config.toml
n_layer = 13
d_shared_expert = 0
activation = "swiglu"
normalize_top_k = true
lr_router = 0.00047
head_dim = 32
rope_base = 10000.0
init = "uniform"
init_std_down = 0.0
optimizer = "muon_variant"
warmup_steps = 200
schedule = "wsd"
Below are experts of layer 8 (counted from 0) of a mixture-of-experts language model. Rows are named router (the router's row for the expert), gate (a neuron's input weights, with its number), up (a neuron's input weights, with its number), down (a neuron's output weights, with its number) and show model dimensions 0-127. Each number is 128 + 24 x the weight over its row's rms, rounded and kept within 0 to 255. Numbers have three digits each.
After each expert's rows: a language model's description of what the expert responds to; "gets" lists some tokens that make up at least twice as much of what it gets as of all text. This comes from a sample of Wikipedia text that the model never trained on. Tokens count by the router's weight.

# expert 11
router:120077155145125156102111140119123109137085152091117128159138135149104119144145092149132089122093145107095126091156103099184157151098164148112112100162140115128167140116132115130120143131140120144088092068148139124111165111088113146137143108137155139109126141082131167174153118178145147134127133131129123133131105118094125133142112118157165119112170113109097129102089175132142109172131
gate6:155153134115125124168102114137133143137110129110121124125118124176129115167157122179126107113147097119097142141208111109151145134153114108154147131154139127132116136151162171072135145139159126164104144139174098136102169164121144116120122092166124162096114158103142124155141121146119186099115161079145095134141118151134122113114113072104118152130171135156111128142090119139128145133108
up6:127116157074137161126134135132128095145101094142136105143077125139121128082125169101102140165136132175156106105084109149111122123107154131088153107134144112134118107126111142140143135150143122130131102139118136120105131135117107113132145163146166144163113133146110139111156122144126120131141112173137139157146098121132148181127169152084136075118146085153104104150131171158122164147043
down6:122158119135116111130080150146134109111138130112124142075132139141099116099101083122114121120149123117153130123163124140110105124123087123153109157111113103158140116121120141176072116083108135099100138122148101160123127160124164137168143148124086092135150103109125087103065106127115133187132172117140093097133125155136149077142132092105138155166142113124108171128129134086136162118143
gate7:144109158170151102094144133146154104140116164140121133136184111116098124119100121115146158113084144123109131136154113128140136127147131088118151104146130125123131105120098104114113118164100154124116099114150169115076134166096124155152130155078153121164127142094164084122115090130112159094153159115132147119127124078114151139145119117077145118179132116131143093142149176110150088156088
up7:152098128103132174156097149108140115120131126121128124169110108119161139169116165158122106115151173163167090158145161165143134119149134103137104140125119159129109126126117113107111120096146121144146154151135053153144142117166152106086143098137107117116085078142108143113146194130150134135099114120120117136127155139159097132142128153149115147068156130155130125141140100158105174116130
down7:132140127111107101130122123061122116166153099165115089140132138117131109101126122110126140134132116108131167129126135111121133146123101112162110111100176142159127087101164113145106110136143139155169104105116122098115156136120149144136122120123104174131124132094142148099146136190149111148131152070139139112187077091103148156137143111141119126129119123109081122159170168134126125195100
gate8:102116176147142116112108176162141166144121123115101151124135094141099113076134107169106154137138122099102182170132151124115119130078149143157166111173129100129149111111103123110123105117096157059121129118118142150140118169126119134138114097094135124116118141144113141110117093174146108124082161136127158127158128144105082131145168121128090117137159134143151118079123156103141114141120
up8:116127092125114098128114175118125103096139084125121125085121129119161144148124132114129088116117092188104081105110104079115155143140152125126115142114151143101145149151143111159160114177099115097150114141103112152125181118134119110143117151146157132101107091101160112114120143110155120109147140121144131098095145161090179108092132092141137098136157148061133151145144095117137143126105
down8:166135155131143103126138159140138142086115141147161140127129172150157116086166159124115131147118126138149184125141176126146100106116092155140173130122101120134145091111147141128103117110098150154129132148143113112148071099151166193130089128070151117150130118116166152123113100146146118122131127143080131161147147115167086098138148151086135167164140100126127136119106136145129118135114
gate9:132074084109139104109123119164179108164167107122129125162158146127140107124153083119119103100106155158084135127180127117108109124135119122165124153120127156101118130137176116167142193120114141109136162114141146157119137180141159100107157141149112120150136160108116162136141110124175169154125138135113141124124128140160092151148161112108128155099136149153157129155125162121080131142119
up9:102116121131146101157127151139135150129136153094119150121129091136140131075140139115141166168134126094086106096109140131138113147196100106089139147118112116046126104110125123115129118193123091140170149125122131115163146113147101121125095147129108123115099160118091128131153108130142132139139162154131131099106140147119158088100098135112145126123095162134168119088110108090127142083102
down9:112152158131144106101100099078107137141126151119110107096136118101133161098175134137098153134152134175093140103109117136049110108140068165090110091114113144137132143143136126117150139161105124101181167147115147134147145133092125123115109127106082113120095126113120176136112141117146126177138140106143125110103143156114109110173123122181136156143163117111114146141108129128099138126111
gate10:134152090115131147085113148112121132132130102108117121119136164159125154161132156134174126178153122093115157103157147155131087117104151114088082147108086178167137117115107127120119137115133112139113165113165114100171104127150132138110119148107081176104126137123134137129116100108170123140118107147134160171129142127056124149086112127104128131096155135136093124129086127123140124179139
up10:163110138121122111158117103150100122136122123156121112126093129118138154114127096148084144138104180130155095156123074124146188150162169112119131141162166153113116132125136115132136180168137185112123114114128145149094124152155097138151127093108165119157126123135150102148098177107140129115134153140136118109134113129124074146132121146134152128148146160142183118126153082173126097110095
down10:121114102092140115095096139093140099156143146125101113140111098090137130184164141165148104143130140146153137134164109076130104136130114158108092147112160163088099151125110123159125131094132135149131093139123138161065158148094119151164127131144128076144170152128114111135123120155103138115137098138129133129110122115157138157138167092154086128134170132102138125081149143168128139159152
Word fragments, media terms. Word-internal pieces like premi-ere, sign-ificance, Braunschwe-ig, and nouns season, episode, contract, championship in TV and sports articles.
gets: " season", "ud", "se", "ere", "ter", "ont"

# expert 0
router:100135145105193103127137113128104132109143158133126155113111156145117107079120100147108123116148126139127102131115121121137129108148116091100145114172136099123131121148143156155097105119126127136121144154116127073103105099156095128112114140134140160112117112167138096087165096135183131154122110112170136121157100116178108140101092134119142161092158163155089133169173140108112150185110
gate0:148163119119099156123171133131122077148095115117139113158142125104147127129109127138136120143154169122148123125091120113120103156109104155118090155133112134117115132113170095146125179118133121098141103065135121109149151126140100146093111099136190152189121128126129138105118121140129152133117125191135126120156155096134158154155109143145140044106078126111133095130128118106167129128134
up0:135122157110100160128113132161082084164121100106126126175137127176142125133113135139148131119155118130161103120083103142101121152149178122108105126163106109132122105084112110133110160113136111099126143119120129125095102146147082132088120099139192179176123138101157156088123156132118165142103122163115128123147109078108137130113143141152146068108135127133112110092142142139148153143140
down0:169131140083107119105162136172133110115086146134135163099127177103122114160168122125138154142138136163140128127125101163137123151106144133131140057131112139118144112102105126177112103113146127131074092152160124124115145159148117142092102110156115152152147110129123146184158114129145138097114076113128114131155107128118148133098125136127105174131100134119119099114123174089175164132160
gate1:144106121149117118089164140126142099183163130149131139132160134146110162136085123121127130181126129146142137108144110119157156125136116152115171131098102162145119104136159147153128139127122101132159142119113158137110139128138129148145121142142163125100123137122126092161140114179157074120079127150125080094133121114157163129142071095119150095157201117138146125150167132098107119157169
up1:119098100106198125108125126088150103138144160144127162103136095153135150119115134104140127123130142139117123097168110194143159122108086137150133085145154117129107118173112157130127151140151121112076158153151093117146150121114128169118137133153093095146119134155108117130109127154070077138149150146127187159128114153164142154111150135111145165136147159155154107102127117119136128130107
down1:156150126096141126114146143127063132151144116126146116074116118133160129146124160152138102134129125093121102132112148125162135111148145121093108164153122158172082119122134158107096155127118153092092095109084097088097130122120127108082157136144133150116133106159141138153148129126166151157125157086121149142146144097138151082103099118116107125109131161073129091145138089157149083137126
gate2:137145135135085107135126102110116124115088117146143098125097127154077125149133148132124112134113119138132175115122105107073127162146096073124082128158088130136130165143165142140150163117144138157131148157155119125111115142140144142075154135158131182144139103098173136152127115123150105098176131112099116144188146129142120119116089156127133143099122115175113101134083170114153122110150
up2:113117137127112118172167099142110143100111101146134091071089115150088108144121140113146112107101134119117142098091139117074117135139110094161089109129092121094141155117131122102143183105142134161138130164110150172112122164140112137070125120140112126132154091124174117099176131125154108134169141131107152131133127144180080107140109136172114148121126120159130123111088109136139136125099
down2:136124117138147107141091079116135119165113112179112128139145139141127136149148117134101120100151150082139109131123115123166122128126105136149116141148148092171158127159106178111118173168136136194126111105132152163160139123126116134153111125117113124190120148138105127131117118148162111109124123082159128092115118122139134113136134107175148094155186137146104103091150080131110075146160
gate3:125136167113121096081138131135130137124084131144184140107118155165143122097089119149107138119116113160181136151124120106077122067122091138142172109133159132101121124114149092150113147080152110093093162128116159123116180146144137149172125131142121148111123114122103131141145099119106107107090108112158116144148096160140109139143118109149151153092172137146098133095118147106136114102093
up3:128140166152106137127110135112115107056103184099150126141147117144121126176128127128111137136117135144102145090130130155143105120177184108137148106123125153131126147111113183123104139120150136158131139129125164122171087146138124131167105110198108128099129133169095137134176100142109168125133068134124126114132123130088115078124118118102158112121102099161128111135106154107108113135123
down3:175084154117169082121135160139121101146114126155105084109131116097096167179149072163154084139114163076117107113170119148105140138133119081146130138129143139109094110128121103093137115147155124149123154102117123131089147134157120085135165153114103109160098114140130168164123131130110124108141115140117101138140112146141146091118125164123109132145108111125146101133071143153121136136164
gate4:097124160101168152100146160157148101099127106130136124142102092128105124114169106137121060162122097105130124120139089121151111112100120139146129068113151133132188127139141113125139151111094093143099157132119160185151134116151093148081106148131109119140133088145121080105147128131141138109136123151123163114148151122096108085122166152122080096097114121126157100133132120123124137112094
up4:091105173095177144111141100159150138112083120140126129139118116135124128101125156130160117161142117097158160138095160107136138111088135114145111069144113172129217100143139138136120151143119103136113118134137141142134121125152113119132112117126109128112103092153147092117149134126164129112122132128174156145173119100113136096126195155103113111104088135133155120154137121118119117132064
down4:143145120156136115150116138109062131123132092123153145118135182166143156114146145135125116134163144143096115123088124129148161180157157108150184155160145097116113120152107102144140102103167119148120154135161091120152083149170119135112100108121096127114157159105070163103094141140090148124087120124108116120126150155125138141116100099149115158135123142130117123146121141071140152143145
Word-initial single letters. Opening letter or short piece of a word split into pieces, mostly D, L, l, d, E, as in l|ights, D|UP, d|'Ivoire.
gets: " D", " L", " l", " d", " E", "d"

# expert 46
router:094117123156098148136124117116175135102143124127174158137133125118100133105118123099152132151162132154113132124130197138126122127078095115078078143135145124106155132136155153102125140137159150123128121092101128131110143120124150160127110173120114087153114146111142108163160148120145125097129160116077076124150134140072112124112086098112128097134115136107084107126118096107095117077162
gate1:112169135101129083117116153146086141155118137133105141112132143138108144142107157140106126165130112153122121173094117093112108109152107179143169162161111109125105130129165080115122109123117162135172116135177135140079098107118102140143144102101151173131120104122145121132121160163141132102097158098145131145156191102152131149117095120143125144127174101096101133131138099124091172141126
up1:085137128144107136111130164126086176133142149173112145090148178153131118127108149140129126143175110117119113153109108103108133131096117148132120136130134128131091123100106102142103134143159195138172068113142120169123117085120124141118119136119108144135146129089164130120124094177131099131085148114089105110107200165127098114152127111141131138129104147124126151131138125136107184101146
down1:141111166144150106094136128161138108147121133161142109075119114143123106133146128117140150121098094111132142154086107180184141088167145129166139114158169139100086141120129163145152112093178132124127125154115179107135132095143151139136120149170123101158095122124146142118134111164098123076116143132126139092140160087128097114124123091123172133110116134137142158113133088155135123168146
gate2:103096124156162153101152082141115118108096125141152145129154128125159123104161102108091138113138118141136142106109114116122173169161129132112129147107110098104110138121122092137129151141167115101166172150138175149143105133076090176148128124144123124180095131135129152134086111142144151134127112130107107131104099105146126117065120102145172119112100147100148121135162191127108166131139
up2:107108091146139157109146090123168142104128127126144111116144098131097159116138119095121130154126100129124093103108159157126185149145129142108131143119106143104102127099100086111125125141168118129176111129138160164126097149104109150138166168128138116172079154130161147125119135087150152132131129127105138106094140090148184124108112144161181087100133144099143127131158148098098172109147
down2:101114128098121118140116117155155152134174134158136156130125169127093110111115133148126099118130162107115097124117094120102126180128111140099123168088136120163144109113100117133152086119094123091142131130155125136141142096158114132146176139128102142124123142144115130134165140147126095120184135146139096127108164105193140183117072088115114124099151137155125155170101129153142079100148
gate3:097105167168121164169138116174136126097148147120109118116132192130131130129110130134158120109107117115124112107160108103127189166117132139122134170091111124098146152128147125120133168117179156138135137123116138188097156140129114098084122145151124158104105119135150074130106140176113120106119131087155119093157147103161159139112123135140105114145159128125124147123115137164080143106165
up3:127100068103147150117144137142104128120098107157127150104145097130091123131111143120112116172150168145137125122130111111110087137154140152127139187112123103123109121134119152134171127159131132148114166165120119091140104160127159149206113140127130156152176132115124163138115110112120160130103122188139139149117103091083097153129147104172157116094098126122157117127106164133144108161124
down3:137126123152098121120180167107109089113140166152128167097111128125134123146155119142119117139123116133133171148095124183124115126113096096137150143103131112089161178163147154120173124127122101177151135119109157132142116083104156080131148118080131106134117131105105138077136142106100127109113110100103097075150144087118122116111159120178132109083136156129106107109109122144106129135136
gate4:133117116143144128089111146124104132115125099137121153109130154124165188135157163116125123140112154142107156115137177122099140131108086096100163141130128090122169090113115167084150128119142161091158118118084143140170139159120133077142150106114121137161125112164104126149151140088144118137066087123109104119104163142097134143176140125139136137139179125136137077127132099128103118116148
up4:131124150133140116173152140106100170122111121142161119095094152149120139142147089132093121080121159073116123134148108126131181127143099168139121125108149135122125145111130103129127143129109132148125167155130128150142090115110096087163157091146171123129100159140135135125092135094154142116153139141125087122152126164090068143162115169146071111074086129122141130119102128156125109126145
down4:150119147137103103112127133171105113094136123153096141108149130098158115139113147146128117135126104164139106151102130108091141082096150089130147162155165127141124090104114142116115121084150099110087146132176114169128130119102170127118120178093134171102147107159089141103128165131127115073105131081097125088142122146120163154151134154087123164120136119121125084099150145131122140144110
gate5:150158131113111112187076107113142132148142150084098089124138118145099151149078127132136128161132143123144139097133149172142119140084129112125109140113143092124115146142117113156145172094166069137121143147130115182120112099129100102145107116110134114146132142105143090108135121102150108121066130104138127159147094093079144114155156096140108128098146107113098140103104130117089133094121
up5:132125130149121145167101116101160155131156167139141121129171094157101152135111127103140119189144148116117120104127166145098118136071168095116118120133113097122133153123161135159149137090157090150113149145123149145096088101147093084111137152100149100148145182098145124112105154137139103091112121136146126148170082128088139127129151089120128141067155136116128098108113116126116144114119
down5:143065107130082131109114117124165148125137127134122096123116117126116151120155141110117079119142096114091146113126135112131141110102110110125172090123127163157124150106137139134162103136133160121123137104091102083138121162148144107115116145141116142068128113140099143167147144159147150129118150164109162145130082121134104132090149126106115129119126184142096046078143164123138166128144
Narrative verbs and prepositions. Past-tense event verbs after a subject, such as spent, won, performed, and following time or place prepositions in, on, during.
gets: " in", " on", " In", " from", "In", " at"

# expert 57
router:139117105095116129121150105155159158148101109130127099132116154159112130083109139069127112121151128143160122103100152112122167102096119144106097120158129141097134161112115079104130077098081102146187148133126110127141162160112152153127120155165116131072101127150103108157104133114107106135151130122100150104148123173144162124125138120132114183134180156132146115148121165149114133130154
gate1:137088122141158100160170152150144132138117106120133109128143130131135132117141163114132124147085123166118131125068110165117115155107119136162172165147129158099129127148117104093154130128144169128141149166105076100153131153111163100128155168073118130132121116151142092111178133151139096135141141105151144147147166127126124157107141153128115120138089136112147181132088157153105125098182
up1:112090092159162119144130095119147150117155123161099134124126150131146114089115157131095117129108135184144125088115106105162104149089123103129127114143125141112151104105181083132158125133157181129154116125129134137125082177119115149082141173130126123188101122106126106138125151148101110135122162144145137131144151166133132171105131117138070107134090135104121157144073137152128124120148
down1:094098144139100115115138139145145129077126113124135142107161117096118088125151093129129140108137109075141084118139175144103137106128101115116093109112096138134109076157135107112075103147148153110105153095156111125136117152155126170133137083122115100080127136123151117146118153086134187096125122094093099107126123115130109147115107140113133123124086135148140142158123099092136075082105
gate2:192130096138111130157092126153144109151124136167161129091172135107120075125142103132127158086140160140124134145134108099099134169129131150161145120143190151152130170147132092108144126089106088101147156159080156124175150125113109124120152148126111143089127109141133111153130153164117118107099127112088126112169092118124112155145174163131141113128101133123140107102127132122144115102112
up2:114133135128125104097157137104063141135139138123141149154083119130141109135097137110152097112099138130118122121120135157137135130142102124118152140141124121155116149119168114173106101149181123146105129140159076108142089115162152170160124104094133136131151119091147163119152132128097151160169103063127131139111150099119156085122119109130127164089147115113133102136116162124074152137189
down2:151103128098114153122117099145114130123167142127107118117144145075123145096116127134092131179171132145141115106166143099130155147114156121123146158150110151131125136122116108110176115141085129107112128135111122133171119147119140093082143130100120123138139093102147126144090130136101196088121091077136103086083116122108099165144150145141141144103112129115126106171094183151082124129113
gate3:105176119151126107166171115118132093120098153142148091147113159145108151131116117153140117134129114115144121145137123093155080119165083131123133171088114170144160109118103153115087106111101130091123134154149111094105119134144131142161097118118114079101158154149130065145145100074142120149158145107086128112110128137097159110089092122142105110101104151165129117133126134161135117132113
up3:077178132116146111170130100106130082102145079134140129127102120132122131134132151112105147157125083144121165132105148168177129101136103118187182110141128111101138130140124127133116128145111126170114167142128149180104114152118146179112105124109122164141129135118131117134126118123110129114145090160154085162174133192118122131154111124104135116144164139130152169159120103165132132141150
down3:135178144144113115144120115152132122076128072163165148121167100127155135104115118096144168189123155125108121100119114120144122136075089146139114160118141117110111121119124164147155125137132128111116137167108110117142130140126143074135075130123111106077112155128153124155148121141112106148138130145137100109100125167112182126163135146146114096118092125145095091120152145168088099143098
gate4:146160083089179143105125117139128125147162156170163167132122127173122179127133137112109117111120209148134139149145160147138126121096127165116147107156120103107109148150130114152132136151107108128114137104133155126140136115114133197126125146163137129148106122145111141141167131096107173114137112142178121114090152200133130140109150150101115136131112120181120117129147137148141117108099
up4:142140135138134087089185120128108074143105105150115141095110109126094111137131103107109153148153098128101129107094151155167148186121097119119072118150114122147163154167115134126097130142160139154102153151109109095156133074144153137125175156111130158167137114149144131130101142134090136149168115136148131143134110126132094183131117119117129127105122105173133132092171128108141116147130
down4:105127199162115151139134103164124115150151105165114121120100113133158164072155125133131128100106174130149102092117132120089152113135057151123118154149141135161137129124123156108098100104134145115187125140118157118084166139131121094103120140110156118139100132109172082158110150136126150172155122135126124162117122121092120090160131138134089116142150127121108140134111105166145121142117
gate5:138082111109128137132154125141140137172113111173092147108143150139134126112187099113159160138135150115149096151132141093120151143088111086137136104112125140152103153146112090158168158153090133085152170160111126119104117070102133139147110146147132187098100144154138125152128124107133131129122123056121160117150145153140122142124109137185139159103125118108170122133122147134115123118144
up5:082143118091118138137163095099121112116125155108162136127107172145115082144166161138089109108090137127109141105103110155168107098117166122113114158155109156144132073130147184121088096091121143114095108115124092146142152178155104127111093105100121094178121139120155109121114130140124109152130145158138137165106087107150108169112134127121128137145103119119112136111125130099131139176117
down5:129126127155114117157120170124091098135184124108147143156154155154094151106139118090142068154152116105069134100171138115116132154141104128139141136119156142103122153145137117144118125126134159145102121123120104131121141137134137181161112119123159152139128125124142101096152135122106098153179140137052116127147135129124135138155176100148108116152094117121099108144137160190090096127159
Closing punctuation, word ends. Closing parentheses, semicolons, middle dots and table bars ending items, especially asteroid tables, and word endings like emphasis or begun.
gets: ")", ";", ");", " ·", "\"", "ed"

# expert 26
router:111107128121143140112104099141125133140125116105124107114132117095144142102137166083120139123115129144073142073158114154162108115112160179087125127126120112144131095105123136088109089108089097115147155157108134108096137149169091095138123133108138114123102151123084123123110125088142153158089154168104119133155098133104093078158120121148154135110196163151124114107126090103132143138130
gate11:108133134149130136140150115118130121135133115127094118143106159099110136113152127100154156150105107162126180095124145129125102163136107157120154108072145119121169144116143151164120109128106122055155181151141166123082130155117098132101120108101141138104137117130117126091174130107107137110101137141103139119183147116089122142151090104152086108128131127144102127094129091129119120050125
up11:121115110146149119124116148105120151120101149136140157105130110214112157176097127162131087122157140092159074137129080137155116104137158135144108083135099151134151121129092123149128154131105125170135079126118112125142132118158140131168103116153103103104130109094127130158090137124134116164167138124149125129114151106126136107141150128084143147115092128112171180159148148146116122174115
down11:161114113138099130151180097116151108155126148137121146127091116153115111125137105150113132151079126168120097149106150131078139131087121169127136132168114129110113124157122069099134134133135137116120107135145130160130105131142134156146088148163203146173102135109109134151186130136101106159142155098134144153166110141128173127081172130133108118141125157142129141130093143163117103123101
gate12:139137131099126147111121132148143168188116128141134147096198072123119145126093153133110181110107143117102136152084174110138113079110127115129134156158108096118123122086105131113123124118120156101140080156148143108097116156131139131096146146103137176116128130091117146140114119129139145133106102119113137166113123123115125151149110151131135188114110093131093148111094099144135127195118
up12:125116106125119129128129119117136137133139147147176075081129122075110133082164142104109145120149114148086167072142141112154141127115119099087130120130132097130111099120137116131082149142132133085097141129164160124117106102124098119101127120107125170152136121106138139139144145103113140111091118071132121132133147119119148129146143121143102170168128166153122141123153106066092106101197
down12:133145146121095165150123129143067110126137112120104109154118150148106112188161108150120111125134113129159102154115129139111122133160146139157087143103110133122116138092133078102142133178101124146136142147113142150168109141128150079135123147156147145108135151118133153101131098112129103126147145104185174140149155165150146140081098152120106104104122139139153102158091195131146132132171
gate13:105165106144156138118128175163154093122152102129137137131138095087133119124146129105160116131089175100120171083081175127105113141129166125096140147081117103120075120153120120091126141134146143102141104110127123150135142125102114131088147138119108136141102132120127140144103117117097136113134117140092108150134129149100158145137106182191133125070175137126130142144145145124138181146096
up13:116110103136046134150160103113109134122096112126108132085144140137125146132123093144106134108144080149165069152167110085134156142183126125155128117165174118149175149154139128143146131126135111122114153134131137133140122104148129111139110145143109109137126112111163111131147134158124079113133115092194165137103117089143106145118128118136122128154111121098088148131159105145123081096155
down13:144155139164147147060129096137128148153145107173164126118185116149134096116150089075107091108084099121151147125148098121122131133130173122140122129097122130153095133117099170105125133107097144088114150086135128113159137117151097137130134130117105125120136140147142119143117115095114162156115108137114130128123196105103111090139097120119150121135155118103202114126114125144162115145096
gate14:144118107108131105168116127116109130081159096155130115122136129107137100102141108135124093143090089147118150108141124138131131188082141181101136097126132138105137120182152127139139145141112157172151107141118100112090132122117195137098132124126168134106120143129106151106140131157111144131121149124121121135146081096063119103123109111166160121175117136095138107102093082123131166126104
up14:142104105117086124132091147142132111099129099130134162093144175078100107129165087115117136103095127145097142105150124117188116110125116123079115091080082133097126111140112099152148114120145154141161150148089102115138127091115163121104151168144147147086127078124121135104108113101125126106134121139146095150192133129123120091118096127123135133128166142103106120171125160120107134131128
down14:173174127144118115089116100100104118174088131126138116146103135161135127092115123088121123106134138148139066143098127134079087170132133109108122192141119142112108107146154155129108112115107152138118117077099148142141168142128165099137155095117098161110120121152126140144116120109106120138118117094122106109123079133097128119150181124130160130122137131162140164103093120135116129141069
gate15:114127081130163109152103126103131125171139117123129085115129130115135102090107162132132121156131112118133149141153117135103122146144092160100132087122120140090155103126133115075157130134078104162101107163178162130100122102156130081147108139195094161093123152134112104132133123109104133096100154131149123194142131142127139115177113099137150110146119144111145112114146162152118132089128
up15:123117184100119142096115108155078099084091120103114148144136113113137117149124079135147126118176129131149106147131134118163067118144151104166081111156125139147145135120149124135140132140138126120156152111138149130101159151145149120140130151128195133151160136150102180115138156115155094111161117120201174098118129155120138133131134131170144149104094115135120096160140136124107143129105
down15:110136120131173111119130136131145142150141122103135099143167142098095148120165117096121121121153092131079094126106155118102106102126140126113160144155123071140158106108171124110147107180134133101142110139122133123136116125147085130175120141139091135146132126120137122135065100098157136163120125119106158211176118099120128111107118125133127144117083166149091152124077134153119133107139
Slavic name fragments. Mid-word pieces of Polish or Slavic names and other foreign words, such as z in Krzysztof, ł in Wrocław, Wars in Warsaw.
gets: "is", "z", "\n", "S", "s", "R"